python train.py --n_experts=8 --lr_router=0.000728 --positions="learned+rope" --tie_embeddings=true --optimizer="soap_variant" --warmup_steps=200 --decay_fraction=1.0 --seq_len=512 --doc_mask=true
Below are experts of layer 3 (counted from 0) of a mixture-of-experts language model. Rows are named router (the router's row for the expert), gate (a neuron's input weights, with its number), up (a neuron's input weights, with its number), down (a neuron's output weights, with its number) and show model dimensions 0-255. Each number is 128 + 32 x the weight over its row's rms, rounded and kept within 0 to 255.
Before each expert's rows: "comes after" lists some tokens at least twice as common just before its tokens as in all text. This comes from a sample of Wikipedia text that the model never trained on. Tokens count by the router's weight.

# expert 2
comes after: " |", " |\n", ")", "0", "1", "2"
router [ 70 176 137 133 134 146  98 111 119 138 120 139  93 124 116 119 153 166 152 161 105  95 102 140 151 112 152 165  94 117 139 146 156 155 104  70 144  98 137 114 123 115 138 112 145  70 161 105  62 129 137  88 155 113 116 150  87 107 157  98  82 137 159 139 114 133  69 107 107 137 166 162 177 128 146 171 107 149 122 130 164  86 172 144  58 136 133  91 130 164 159 135 158 143 139 110 114  86 214 158 129 147  67 111 134  92 119  89 131 115  55 142 167 125 176 124  73  73 134 110  72 154  91 145 169 133 178  83 136 143 121 125 138 131 143 118 131  86 173 204 131 136 103  79 101 153  58 104 137  85  96 160 133 164 123 105 138 143 127 187 106 127  71 142 147 187 191 142  78 162 148 126 118  84 167 129 111  74 114 152 125  95 131 186 149 119 167 147  68 155 202 149 150 171  94 178 168 165 150 106 166  92  80 149 124  90 112 129 126 104  60 155 169 137 142 186 119 143 105 125  95 115 114 127  79 115 121 135 127 191 107 115 116 166 119 137 124 162 183 188 109 149 126 129 170 107  69 126  66 201  73 135 183  97 113 134]
gate1 [137 128 106 162 216 123 125 108 125 125 131 130 133 167 131 110 186 158 137 133 114  63 104 122  99 102 186 139 128  76 111  97  87 185 142 102 126  73 116 155 137 144 111 114 188 175 115 165 184 113  75 111  78 151  69 100 106 119 148 179 126 109 116 132 150 132 167  96  70 189 157 160 179  73 153 155 121 133 183 134 180 104 149 179 169 134  94 115 157  93  89 124 115 174 105 110 123 151  92 122 163 144 163 154 123 159 135  65 105 138 132 152  95 125 138 117  77 168 116 177 123 148  85 123 147  87 148  93 121 181 181  87 172  94 141 179 117 177 172 160 180  85 109 142 108 147 157 131 115 156  82  96 101 150 128 175  97 135 106 171 153  97 129  94 135 102 147 165  90 112  93 135 103 156 205  81 179 117 120 128 145 170 122  79 146 169 131 129 143 166 175 129 138  97 164  98 136 155 134 151 172 179 205 160 164 183  84  97 103 106 201  99 128 159 103  69 128 185 103 112 118 164  96 134 179  70 116 120 117 140 118 131 150 100 139 145 123  99 127 113  81  81 139 117  77 124 101 180 114 124 115 152 138 125 169 120]
up1 [112 148 160 157 105 128  89  92 122 126 134  93 148 170 172 133  69 101 111 133 131 172  82 134 143 146 112 135  78 118 141  74 115 149 154 126 142 141 103 146 141 133 111 116 144 104 140 137 194 165 143  68 118 120 175 109  95 163 103 144 133 126  87 117  75 160 155 115 139 174 137  77 117 171 127 118 156 145 128 135  96 101 129 126  96 188 104  91 148 116 140 128 119 126 135 112 120 142 133 117 103 157 159 114 122 131 134 167 167 104 184 148 103  63 120 110 125 161 169 126 124 164 130 176 126 178  99 129 143 115 183 118 145 135 156 111 124 124 147  65 148 104 116 149  96  90  69 129 151 144 175 133 131 113 125 137  81 110 167 204 117 164 132  62 107 170 101 122 119 156 104 107 133 136  89 137 145 105 128 124 192  57 212 170  62  83 136 102 149 148 122  84  91 142 105  81 102 157  32 156  48 104 133 138 146 167 151 132 214 117 136  48 121 118 129 113 133 129 135 135 165 163 132 135 166 132  77 128 169 128 157 151  32 145 174 120  75 152  58  47 159 163 116 119 161  71  93 177  86 128 140 105 195 160 106 149]
down1 [195 141 141 101 164 133 198 123  98 143 126  90  49 168 145 111 151 106  70 148 141 155 130 161 118  68 184 139  77 115 100 128 154 145  87 202 155  69 168 108 122 174 177 123 146 105  69 143 155 185 135 163 152 126 162  70 153 126 103 182 179 133  96 106 147 153 146 145  50 148 164 146 162 145  92  93 142 111 151 125  94  83 169 143 137 142 130 168 179 132 161  72 137 104 123 141 110  91 148 152 137  49 123 130 165 127 150 148  96 128 168 114 125  91 103 170 102 127 131 156 125 166 135  51 127 134 134 140 186 155 216 162 102 124 106 132 158 147 171  74 149  60 129 135  94 124 124 121 173  93  68 133 108 111 119 209 106 140 113 119 124 148 115 173 143 116 149 148 113 129 149 154 155 120 119 142  81 174 138 121 153 191 111 181 123 145 141 197  86 105 140 160 132 145 180 114 120 113 102 113 114 108 146 110 154 158 101 135 101  63 103  35 103 106 115  96 125 185 154 148  81 151 141 149 149  95 130 132 128 107 156  72 115 168 122 125 128 162  92 116  93 161  94 104 138 102 100 128 173 178 127 130 126 165 150 141]
gate2 [112 177 104 115 130 126 110 102 209  94 134 158  82 102 162 154 105 179  90 140 143 149 148 164 120  87 129 150 173 138 144 151 107  96 165 143 101 124 142 130 147 140  75 148 131 141 138 163 128 110 111 208 149 137 164 156 149 113 127 146  34  99 163 131 160  81 183 115 133 160 120 115 168 104 122 146 133 140 156 109 121 105  94 119  75 153  17 102 135 104 111 205 127  97 144 137 116 113 112 124 176  96 112 133 160 145 171 124 119  94 109  90  73 151 197 118  94 147  82 104 133 146 139 136 121 117 135 154  92 155  96 115 117 159 108 128  98  98 160 119 137 128  58 163 135 173 151 106 161 121 131 122 119  96 114 183 127 122 107 110 163 146 117 103 137 128  97 141 160  91 187 153 120 171 113 105 110 173 175 187 107 107 119 120 218  91 147 129 139 143 185 133 178 151  84  99 153 131 116 151 148 121  85  47 176 162 175 138 137 172 147 168 136 153 148 149  74 116 155  85 143 146  71 165 163 173 141 184  42 149 114  53 149  85 105 160 108  51  99 139 164 120 113 155  99 107 147 126 114  71 149 117 137 110 136  75]
up2 [124 146 158 132  83 114 150 159  92 151  99 182 159 144 205  91 170  86 166 117  91 111 116 157  78 201 159 121 118 109 122 135  87  85 136 125 151 163  75 130 133  90 146 101 110 158 166 102 132 123 167 111 121 132 156  70 116 130 111  82 179 126 107 135 105 135 143  88 185 130 160 145  82 137  75 122 157 143 167  54 169 157 160  89 115  94 170 130 165 115  78  83 121 130 153 155 103 208 127 185 104 159 117 115 123 130 141 141 151  81 130  71  82 134  86 114 113 111 142 151 127 126  99 160 195 142 103 135 136  95 183 119  99 110 134  63 198  89 114 151 141  60 137 162 117 121 141 144  86 134 132  98  85 128 124 104 128 117 176 113  61  87 124 141  85 111 123  89 183 138 138 126 141 108 147 125 151 126  81  52 158  84 150 133  81 128 160  86 105  76 159 147 121 157 130 152  44 162 147 110  88 129 127 175  79 112 179 149 100  89 115 143 143  57 139  76 123 110 152 175 144  76  69 121 146 180  77 139 131 115 163 166 114 106 123 172 115  82 138 103 168  87 128 106 112 165 134 164 152 108  90 123 173 112 112 116]
down2 [160 159 198  73  86 123  98 103  74 140 126 143 119 100 116 107 138 137 117 104 156 143 125 139  96  54 145 159 122 127  87 101 136 111  49 144 123  59 143 147 137 253 117 142 129 134 164 121 164 139 128 132 168  49 134 153 133 172 112 173 134 100 116  99 103 136 131 126 139 102 139 159 150  79  92  77 121 109 104 157 165 177 129 135 121 187 112 122  98 144  82 114 110  81  93 115 104  99 137 162 145 103 137 107 121 131  86  95  76 111 152 112 181  88 147  99  99  91 105 171  97  87  97  56 125 150 167 158 119  78 130  87 161 131 131 173 158 139 138 183 112 113  94 164 111 123 109 127 167 132  99 114  95  69 158 153  91 169 129  81  65 120 134 113 124 116 168 135 141 166 105 107 135 132 121  76  81 121 151 168 182 111 139 132 166 136 113 160 143 105 176 154 159 102  83  96  75 130  98 145 123  85 123  68 110 156  93 177 107 160 175 142 108 125  88 114 107  87 158 190 118 152 150 160 111  58 141  49  96  78 107  92 148 157 106 174 157  95  72  76  95 124 166  97 115 129 132 140 101  93 107 137 111  86 142  84]
gate3 [183 161 137 161 184 175 137 183 129 124  69 201 206 159  99 132 107 140 117 193 105 131 104 109 187 124  97 103  68 102  97  85 130 106 107 158 134 126 131 149 113 113 113 174 119 172 142  78 116 110 100  87  86 154  82 142 117 180 102 148 138  71 149 162 140 176 121 157  96 101 134 130  68 134 113 118 149  43 121  92 200 115 142 144 124 112 107 165 138 126 129 169  99 115 151 176  96 118 172 162  98  99 139  43 110 130 103 103 123 101 161 163 121 159  83 105 123  85  94  66 142 143 127 109 155  95 150  71  89  80 166 145  89 155 129 103  87 100 103 155 156 100 105 156 157 140 110 173 117  29  93 171 110 150 203 109 175 129  80 103 103 116 162 119 125 133 124 162 111 212 128 100 125 114 150 169 166 132 136  98 149  88 122 145 169  71 179 178 132 112  98 149 171 109  75 155 116 148 158 101 130  90 110 141  93 140 124  90 140 122 134 146  83 120  91 124 103 153 111 134 115 186 163 111 153  74 142 115 162 144 133 180 112 118 111 109 135 165 142 118 105 137  95 119 108 130 122 125 152 203 117 171 134 158 152  96]
up3 [139 123 191  74 164 144  88 108 129 172 129 109 122 131  45 176 114 150 100 119 120 134 112 159 188 148 187 134 123 130  61 142 114 165  94 170 105  92 132 120 181 138 122 179 123 118 142  98 114 102 104 177  95 152  88 164 107 150 147 146 105  68 106 146 130 146 148 142 124 143 148 109  99 135 126  90 134 140 151  58 149 130 115 158  65  84 161 116 125 120 112  91 149 125 128 161 180 122 109 131  64 146 169 102 143 179 113  83 177 116 157  98 192 121  50 178 126  87 139 128 102 168  47 121  82  54 170 103 116 116  94 127 128 177  65 116 112 120 136 148 162 178 118  89 100 207 154 142 109 112 120  85 100 125 127  66 145 111 100  82 139 112 106 149  87 150 109 151 140 159 147  75 134 124 128 103 192 128 130  88 132 168 109 167 140 155 110 137  88 141  75 103 150  85 102 148 127 135 161  48 106  93 173 120 189 183  86 109 155 173 122  75  75 102  86 104 111 118 126  84 108 131 120 148 181 103 193 118 134 158 125 132 129 154 162 156  94 106 132  92  88 109 100  82 127  74 160 136 123 140  97 132 145 104 153 158]
down3 [158 148 139 115 100 132 119 173 104  83 121  98 172 161 141 105 162  91 212 135 129 157 158 154 116 157 133 159  55 155 123 160 127 109 123 139  99 130 151 145 181 183 149 130 109  74 132 122 190 133 162 125  80 114 109 133  66 172  91 135 195 142 152 117  94 109 118 130 109 166 194  99 155 120  98 121 120  84  81 145 107 142  45 188 143 177  97 146  61 194 136 146 136  84 143 142 112 111 146 166 141 134  65 151 184  96 131 114  76 106 101  89 124 139 118 129 141  62 124 109 110  93  98  80 162 123 146  54 151 124 115 124  79  83  96 133 148 168  95 146 162 129 116  72 195 108  82 166 132 114  92 156 128 137  68 184 100 154 138 158  65 148 116 123 127  99 137 154 136 125 109 101 146 100 128 121 114 151 109 156 139 115 115 164  98 138 112 141 177 125 124 173 147 160 125 165 152 108 125 132 168 133 166 180 135  96 127 149 171 117  81 115  91 129 140 126 143  96 194 196 136 135 163 137  68 132  50 175  94 117 132 124 101 183 114 170 133  92 142 160  86 173 170 127  85 112 119  94 113 164  58 168 126 159 166 120]
gate4 [ 93 166 117 145  93 147 109  88 133 161 109 181 135 117 134 114 176 140 124 159 137 107 180 176 117 120 165  84 197 192 113  81 150 114 135 128 154  92  76 135 102 151 127 110 145 110 139 153 172 104 141  98 122  96 107 133  82 150 109 162 151 148  89 160 136  82 117  76 164 151 140 167 149 160 130 166 106 144 121 172 180  79 102 112 118  90 175 189 141 152 123 155 199 134 102 140 151  93 151  93 114 117 151 155 122 101 125 147  90 107 115 100 105  73 119  91 202 165  78 160 131 111 120 183  96 116 117 117 151 124 169  73 105 140 122 151  93 123  99 135 175 115 141  94  79 171 120 130  76 105 103  91 122  79 129  64 126 130 148 158 126 157 104 175 122 100 120 147 150 194 121 124 118 166  81 155 114  93 150 122 107 121 132 194 197 145  74 111 101 147  89 109 134  80 139 138  90 155 157 120 120  96 136 119 126  84 122 132  98 173  92 159 145 122 196  89 196 113 113 155 106 114 136  87  42 193 117 145 182 173 109 210 126 166 126 108 176 143  97 160 141 128  90 113 150 119  12 155 114 157 132 144 128  82 119 140]
up4 [ 88 123 161 181  81 156 104 162 141 173 128 141 156 117 148 117 125 124 107 134 170 152 218 152 131 200  74 126 111 135 136 153 172 108 155 156 184 114 173 102 127 113 138  77 123 106 119 155 119 123 154 136 150 122  78 165 142  92 132  52 139 147 139  67  97  55 129 166 145 117 107 115 108 157 169  85 179 201 119 103 147 167 115 161  75 137 132 132 154 118  94 112  92  90  74  82 123 102 144 117 141 102 135 160 147  91 114 147 150 111 181 101 195  65 141  96 113 129 141 110 153 131  98 152  99 194 150 133 118 154 173 117 136 119 150 110 144 125  93 104 158 134 104  98 106 131 116 135 107 126 108 158  82  98 132  94 133 135 112  73 179 174 151 134 114 207 113 133 186 155 127 131 177 106 123 128 114  57 138  82 114 133 154 146 148 144 191 110 140  50  83  88  51 158 160 142 134 111 162  85  96 124 145 109  94  98  62 140 188 102 181 138 158 164  95 104 208 148 105 143 130 131 122  93 165 224 151 131 118 120 140 140 113 109 104 110 187 119 137 142 157 133 118 100 174  94 156 116 115  96  95 117 140  86  98  83]
down4 [132 132 144 119 124 144 128  88 203  98 131 112 160  82  73 106 162 117  35 174 150 114 133 115 138 121  79 100 123 156 183 152  82 150 159 111  74  99 113 136 130 109 172 134 171 143  72 176 151 151 141 133 133 212 105  50 156 101 150 166  80 130 106 106 121 149 158  95 129 109 105 154 174 143 139 114 139  94 118  96 104 138 144  99 153 125 135  57 124 112 128 135  47 137  63 134 163 149 148 120 148 120 121 148 145 112 197 110 133 115 149 111  93 119 123 157 150 116 143 156 127 170 100 101 189 128 103 124  83 160 151 147 148 158 170 164 114 188 168 160 127 100  98  86  92 169 141 121  56 154  97  64 136 162  91 134 122  52  97 132 171  87 127 165 167  89 190 142 103 151 177 146 132 157 133 138  76 142 154 204  98  84 148 181 192  78 150 127 167 136 100 120 164 113 133  88 163 138 134 174 181 119 140 143 140 162  85 117 104 114 101 121 133 123 141 119 114 155 123  73 100 151 138  84 106 163  91 123 159 135  72  95 147 120 116 125  62 129 146 122 134  95  99  91 183 132 130 105 155 137  75  69 105  78 156 147]
gate5 [122 119 135 144 127 133  94 136 158 166 141 119 101  95 159 106 145 130 102 176  98 155 104 197 147 101  97 168 171 193 151  82 143  76 161 178 174 154 116 130  96 173 164 145 144  62 111 127 121 140 133  50 109 169 165 166 101 117 139  63 178 150 153 134 148 149 169 126  50  77 137 166 150 146 121 172 115 122 140 131 158  95 100  87 125 145 106 142 111 147 155 114 158 137  22 103  89 139 143  57 144 101 108 108 154 119 115 163 120 143 148 120 172 159 103  59 138 128 141  88 105 172  87 142 149 156 152 124 127 154  78 146 112  91 135 155 120  85 126 152 130 163 116 158 126 112 116 151 110 112 145  82 130  54  88 123 131 141 148 110  95  96 106 126 147 139 127 109 133  74 120 150  92 163 110 136  53 113 109  77 153 129 103 122 156 191  81  76  55 170  93  85 177  90 113 168 114 130 108 114  93 170 160  74 162  98  56 169 134 148 164 108  94 109 111 166  86  92 123  97 114 160 124  92 153  96  59 109 133  66 154  90 156 122 122 181  72 126 102 158 149 125 151  77 120 180 115  94 132 153 112  84 120 106 120 105]
up5 [111 147 140  89  86  75  83 101 113 102 105 158 134 150 116 138  50  98 161 162  85  88  98  99 132 139 166 115 156 101 117 136 128 106 103 127 126 168 101 156 113 136 131 124 170 144 144 194  67  47 129 117 124  98 137 157  91 114 157 132 122  97  84 168  80 147 114 105 123 155 109  82 127 138 130 143 192 148 149 107 138 141 137  66 174 113  79 123 150 139 135 105 156  95 140  75 160 192  98 168 114 179 141 157 134  99 167  92 171 145 112 153 165 110 236 173 146  94 115 111 197 102 116 143  98 135  91 116 152  79  88 139 174 175  82 137  86 156 202 158 103 102 147 113 115 160 125 165 145 122 139 133  90 156 131 115 123 117 115  79 164 149 154 136  91 171  96 133 158 172 140  94 114 128 134 103 172 165 142 138 137 143 162  96 154 126  91 159 177 173  83 169 111 125 125  93  95 143 119 122 118 133  93 117 118 114 148 163 148  38 110 110 158 105 112 145 146 176  98 144 146 100 174 106 189 158 204 148 180 177  66 119 150 151 166 109 188 119 107 187 168  93 119 173 137 107 114  95 103 190 170 143 105 118  94 151]
down5 [156 108 120 163  98 125 120 102 109  93 124 101  85 127  73 177 150 131 154  96  93 111 110 123 100 105 160  96 106  80  75 129 112 100 177 144  78 108 120 112 142 124 102 118 126 134  99 133  79  95 109  85  98 126 111  70 123 161 146 157  61 119 144 143  96  95  81 142 151 171 101 100 103 141 135 143 127 125 152 134 125  74 171 136 140  92 171 118 115 158  94 147 158  80 198  81 160 147 132 152 108 146 171 135 170 117  76 147 110 155 193 120 108  76 120 111 183 108  92 133 160  76  98 148 119  87 170 156  24  68 166 160 134 170 118 186 155 120 109 152 146 117 159 108 172 140 197 135 133 147 124  90 112  77 157  84 118 118 139 120 175 146 146 188 129 152 112 151 133 164 105  74 130 127 134 179  76 166  84 161 141 165 146 113 130  91  89 194 155  62 123  63 123 131 130 122 129 134 129 152 141  87  60 132 141 154  74 120  84 117 151 146 108 101 121 177 123 126 126 107 200 136  95  97 141 143 139 137  85 169  75 137 144 154 157  87 157 162  41 151  67 112 108 144 135 100 137 109 144  81 136 152  50 122  76 132]
gate6 [109 155  65 129 141  90 118 219 167 139  91 123 146 147 133 168 119 164 108 120  98 106  96 154 127 143 132 157  66 123 138 141 118 145  78 145 142 149  61 182 198 121 126 138 150 122 112 141  46 101 118 112 137  76 102  76 117 190  78 153 129  83  73 136 165 167 145  75 128  94 153 165 170 121 145 100 119  93 108  38 163 163 168 129 170 179  79 116 139 109 128 121  82 151  75 119  84 113 132 109 190 134 163  72 149 191 122  97 130 120  91 163 154 155 161 141 110 146 137  81 177 151 135  84 159 115 135 158 151 124 106 113  75 113 182 162 109 124 138 126 141  77 104 150  80 126 157 152 113  78 124 105 120 155 135 181 166 104  89 106 167 111 126 157 157 179 122 111  84  93 102 107 159 162 136 107 198  98 181  55 106  97 133 109 115 171 194 131  87 135 147 180 108 162 156  89 130  92 151 141 137 116 132 133  96  98 104 142 127 150 140 167 189 142 115 146 154 138 151 149 162 108 102 119 123 138 169 151  61 137 131 125 127 146 150 163 112 172 108 150 126  85  98  76 135 145 141 168 112 130 150 187 192 106 182 142]
up6 [131 131 153 141 139  89 108  45  92 132 107 119  83  75 104  94 104 170 143 147 142 154 120 144 187 130 103 142 119  86 162  94 155 113 124 159  79 208 161  94 143 110 150 144 160  77 112  63  69  80 201 131 131 121 105 146 162 146  79 166 118 105 168 107  67 162  84 108 115 147 163 107 161 194 141 122 110 133 111 184 150  99 150 152 110 115 118 180 164 159 170  56  95 180 122 117 152 126 120 170 125  86 127  80  26 103  82 167 166 124 152 119 181 156 148 153  77 117 120 108 113 104 153 144  90  88 135 120 123 140 122 116 113 125 113 100 142 119 165  81 115 171 126 135 121 179  96  95 125 198 139  41 172 116 119 172 141 161 164 146 149 147 160 108 103 120 101 125 132 114 115 126 153 162 110  98 109 135 110 156 124 114 121  92 137  83 150 110 168 116  88 117 146 115 128 115 117 110 183 142 109 162 103 153 191 150 186 112 153 124 144 126  88 127 119 124  99 165 163 137 131 174 140 108 118 115 151 164 127 111 148  59 103 151 105 150 119 150 127 150 187  79 176 219 193  93 128 112  71 162 180 151 112 135 144  87]
down6 [ 96 133 179 134 114 105 140  93 163 199 106 109 120 109 105  63 155  61 158 144 137 133 162 172 164  89 108 137  75 131 128 127  52 123 166 151 143  92 139  98  75 105 130 124 116 112  79 124 119 104 118  98 123 146 191 162  62 145 127 133  95 118 176 139 181 163 132  72  62 125 177  82 163 155  95  73 111 167 118  86  84 136  87 156  79 156 140 132 155 177 124  96 112 140 158 111 135  90 113  98 122  65 171 168 140 161 117 106 150 100 168  99 110 136 106 172 181 137 108  85 135 137 150 196 106 122 100 139 188  78 119 115 181 154  69 147 117 106 140 118 110 194 101 126  76 111 138  83 139 193 116 138 212 100 174 121 127 133 148  82 102 178 160 110 109  91 143  53 139 137 109 151 109 146 102 143 111 182 135  94 183 165 127 143 102 185 152 137 105 106 116 125 105 101 144 127 194 152 137 101 141 184 104 126 137 135 139 139 122  72 116  89 114 119 150 169  60 141 126 117 134 146 141 143 101 119 135 155 125 145  81 129 140 149 142  88  94 173 191 114 167 108 214 149 125 128 148  74  97 100 104 129 116 124 158 112]
gate7 [162 131 114 223 153 138 126 108 124 184 149 101 139 109  79 146  41 125 130 137  98 183 142 135 117 145 124 182  98 122 132 109 121 164 140 166 125 121  98 169 188 149 179 195 118 113 106 132 139 162 113  96 162 201  94 200 115 111  95 160 158 214 102  69 102 103 145 115 146 112 109 120 144 151 156 161 158 130 111 140 114 138 137 126 148 154  95 165 185 176 174 115 114  92  98 117 161 175 126 195 157  87 139 191 149 113 146 157 120 114 120 109  90  97  78 118 144  70 118 107 119 106  89  88 189  88 118 168 126 214  73  91 114 144 134 129 138 143 149 118 123 133  96 120 140  96 116  64 137  77 105  97 106  92 111 140  94  98 128 130 162 135  75 109 146 108 196 135 139 144  89 123 134 140 133 130 146 168 166  91  76 124  49 103 158 123 124 128 157 104 112 118 193 123 108 140 144  84 154  76 127 146 141 103 130 107 144  87 115 109 111 188 184  82 119 133 151 206 124  94 201 132 153 143 107 144  89 126 112 123 132 106 144 138 170 128 116 129 195  89 104 107 133 161 194 104  98 161 148 127 127  96 154 180 131  98]
up7 [171 108 163 106 137 139 195 122 177 119 106 157 110 105  71 141 128 154 129 150 119  98  66 141 145 133  67 101  93 140  94 116 111 144 114 110 130 136 144 137 155 124 173 133  71 145 115 145 167 159 161  90 173 143 127 123 127 115 121 165 108 166 132 159 146 148 154 228 166 161 142 114 118 183 154 122 136 126  88 140  90 153 111 118 108 129  60 110 184 149 140  80 113 111 206 147 168 103  71 106 138  85 125  66 122 133 169 201 119  93 158 158 115  96 141 163 168 110 161  98 151 129  96 109 101 102 134 127 158  91  64  95 118 117 126 145 111  80 140 175 138 157 142 157 146 133 163  48 171 138 161 148 159 100 127 133 100  98 129  99 177 114 138 105 118 130  77 157 150 138  91 161 162 116 144 138 198 129  90 108 147 120  72 160  90  80 131 117 165  99 127 146  66 104 203 137 115 103 122 178  99 113 124 123 129  91 111 124  56 168 151  94 142 128 146 118 111 203 124  81 178  93 131 145 184 125 121 168 124  93 164 108 201 133  81 174 110 109 135 105 149 162  82  73  70 135  80 108  85  74 136  90  71 107 112 118]
down7 [141 107  93 186 169  84 118  85 127 141 157 147 164 182 126 155  99 135 160 125 172 100 106 106 154  85 107 119 133 120 156  54  84 174 174  93 117 137  80 209 140 163  70 126 126 122 148 157 118 128 106  47 164 211 120 146 101 167 125 113  82 135  95  97 117 159 195 101 137 126 109 113 115  87 125 109 170 144 129 101  89 117 107  84  96  76 143 170 132 108 115  92 129 158 103 126  94 131 129 157 126  42 153 173  94  64 105 125 141 102 144 120 129 197 134 148 193 132 106  96 129  93 127 101 115  84 134 152  97 150  68 135 159 151 115 123 128  77 125 126 132 151  97  95 106 140  95  93 121 112 106 169  99  71 112 112 133  82 167 131 123 155 106 147 117 157 108 115 208 104 127 145 165 131 129 106 193 174 147 125  72 149 188  57 156 156 143 135  86 164 116 111 167 134 147 129 201 108 114 158 143  54 107  64 127  73 150 114 114 180 160  88 126  93 154 135 102 121 160 125 169 163 102 122 129 100  97  66 119 123 154 108 158 110 130  81 108 113 124 138 174 107 141 109 178 126 161 152  81 159 163 103 170 166 136  96]
gate8 [158 168 118 176  88  94 117 151  98 144  96  87 109 126 127 137 139 115 125 154 125  82 107 103 173 117 140 152 100 156 172  75 171  81 167 166 111 131  94  96 110 107 161 123  97 112  93 174 112 142 125 151  67 106  80 140 117 119 212 118 126 137 173 155  74 161 136  56  81 107 177 124 116 111 149 124 156 152 130 130 159  92 138 191 120 123 127 107 108 145 132 158 135 164 112 146 121  93 114 156 156  84 161 133 183 120 171 114 149  98 134 152 124 148  40  90 135 147 125 157 121 106 108  91 136 133 113 142 118 159 161 113 133 138 140 148 161 153 128 146 135  74 131 155 120 102 109 109 145 173  87 109  40 142 111 183 222 143 103 104  93 105 105 101 118 142 166 133 121  79 130 168 140 119 111  84 173 152  72 145 176 135 114 196 124 101 110 138 124 130 129 136 162 132  62 116 131 105 110 149  87  88  80 138 165  90 165 192 121  87 107 165 152 144 142 171 121 112 192 108  92  86  54 138 165 101 127 118 117  68  30  86 100 142 135 159 118  91  51 198 123 154 115 109 113 130 151 113 119 165 128 215  95 136 152  93]
up8 [159 121  98 149  75 121 187 100 104 153 143 130 103 139 109 147 156 133  92 179 102 192  99  44  96 152 184 119 109 132 146 110 141 150  80 151  92  81 162 117 129 130 121 123  83 122  81 157 150  86  72 111 120 113 157 115 120 133 150 105 124 115 139 139  84 158 137  97  92 103 147 152  95 198  96 138 119 177 101 123 189 164 139 117 157 135 139 120 113 143 151 153 138 171  71 110 137 172 106 152 161 104 176 125 172 117 162 135 208 178 107 138 119 115  58 146 176 144 104 144 110  98 108  84 158 122 161 168  84 137 131  95 115  99  67 114 181 126 115  99 158 119 124 189 153 115 101 128 174 132 112 129  75 128 171 114 137  89 162 109 135 116 117  83  79  36  93 144  91 160 127 107 130 172 131 108 101 132  42 133 163 111 114 146  90  78 148  80 130 152 158  77  67 109 112 161 164 203 116 173 110 140 166 120 125 129 117 158 140  80 116 143  85 113 130 146  87  99 168 106 164 115 117 135 150 124 192  78  75 106 144 116 114 137 161 175 194 130  97  80 118 143 191 124 117 108 171  76 172 123 123 164  63 150 120 107]
down8 [108 169 159 116 150  85 147  98 133 136 138 145 159  97  90 175  84 159  79 141  75 161 126 143  40 107 156 156  87 163  90  65 108 126  93  96 176  85 202 178 138 143  75 161 117 174  72 191 117 128 113 145 140 129 141 166  84 113 143  67 119 139 153 140 113 196 158 124 157 112  66  68 128 125 126 129  37  87 126 121 110 133 125 137 130 126 121 104  92 183 116 131 170 159 156  76 127 109 157 137 146 199 151 183 157  61 113 119 139 138 129  37 103 165 136 109 152 120 138 105  51 107 146 112 141 146  82 120 127  97  97 153 178 128 110  94 191 127 134 109 129 123 106 116 118 150 111 134 131 132 114 126 104 143 154 138 102 101 104 125 178 174  93 127 139 129 135 124 141 137 132 136 128 167 148 142  59 141 112 102  93  81  80 150 134 139 124 165  97  66  96 137 162 141 106 102 141 180 157 101 134 152  95  86 108  89  84  97 104 106 164  83  63 164  70 123 136 193 119 158 138 115 127 105  66  63 121 133 185 179 123 131 137 122 122 114 134 135  80 181 112 144 122 127 132 171 133 102 171 160 155 163  98 159 173 151]
gate9 [153 152 172 124  81 104 110 204 153 113 172  93  97 126 130  87 155 150 155  88 130 150 138 108 109 163 126  95 155 187 102 105 114 151 143 145 136 159 125 129 107 190 173 216 110  89 128 194  88 120 124  48 125 155 118 122 171 146 126 208 163 131 114  96 148 118 117 122 119 135 170 113 108 138 131 141 156 106 135 109 100 155 141 114 124 117 165 131 183 163 129 129 145 178  80 123 148 126 168 150 197 132 162  52 134 110 111  92 167 124 132 130 149 174 137 104 139 151 196 100 128 116 119 100 181 110 127 180 166 126  92 159 137  95 109 133  74 213  45 133  81  58  94 129 144  93 127  74 124  71 178 144 169  94 123  82  62 121 123  70  84 167  79 152 126 157 118  98 126 179 138 142 153 109 102 159  97 149 123 105 142 115 128 116 120 105  87 118 113 133 101 175 108 126 137 128 123 116 155 119 168 144  63 123 144 133 102 136  76 157 116 101 106  89 180 174  87 147 138  88  87 112 146 152 171 117 164 122  85 102 120  79 107  94 131 162 125 120 166  95 143  87 179 158 121 108 120 113  85  82  94 150 185 187  82 104]
up9 [172  97 143 126 138 103 140 132  68  96 128  92 125  94 178 141  74 169 160 116  83 128 112  97 124 127 111 151 107  93 124 124 105 142 142 143 161  92 112  99 133 160 120 109 104  92 115 211 105 187 107 144 137 103 117  91 198 151 184 148 176 132 122 122 160 103 103 101  51  99 172 129 168 168 163  58 108 147 130 120 141  85 125 120 137 137 204 121  54  80 146 111 180 132 110 119 105 118 140 162 133  83 129 187 145 106 103 138 110  98 150  85 127 136  89 142 146  86 168 156 131  94  95 138 118 139 179 133 114 121 148 136 168  71 163 131 127 121 100  92 148 128 193 149 134 109  99  96 115 122 122 135 119  72 160 130 159 129  97  98  58 154 148 157 164 163 202 195 100 111 189  97 153 173 165 110  74 148 158 110 100 150 143 155 145 175 165 172 172 127 144 177 124  92 117 106 160 171 126 125 129 103 181 141 149 163  70  82 147 180 104 127 132 115 121 144 146 111 167 160  84 131 141 115 118 140 141 150 165 187 162  81  69 138 146 129 148 113 153 133 161 134 148  94 198 131 162 165 128 184  12 118 110 156 118 119]
down9 [134 114  86 100 126  86 102 155  87  67  98 136 132 165 123 144 185 126 174 117 107  97 154 182  95  56 139 148  94  50 105 138 168 147 147 121 168  86 111 110  95 102 115 153 150  73 174 100 121 167 126  97 115  82  76 101 141 120 153  74 148 106 167 185 106 148 169 137 137 158 104 107 139 152 145  56 113  96 128 125 144 108 117  88  46 181 120 168  95  83 152 168 191  68 109 130 143  66 115 129 120  77 131 121 148 129 108 122 109 178 185  86 131 100 118 102  66 106 129 163 132 139 140 157 104  95 124 110 151 118 193 179 118  90 149 116 154 116 168  81 144 160 163 118 118  87 112 109  95 117  97 171 121 140 131 128 160 103 131  82 139 123 102  49 139 125 132 103 160  96 141 166 109 175  79 133 143 101  53  77  81  79 171 181 135 144  94 127 178  77 145 164 159  89 137 122 118 146 138 122 110  84 141 141 138 146  69 145 107 134 100 156 193 121 129 125 140 161 148  67  95  56 111 126 154  96 107 154 192 107 113 121  96 126 152 151 156 142 108 155 159 158 118 129 157  76 153 171 146 179 124 136 175 125 115 172]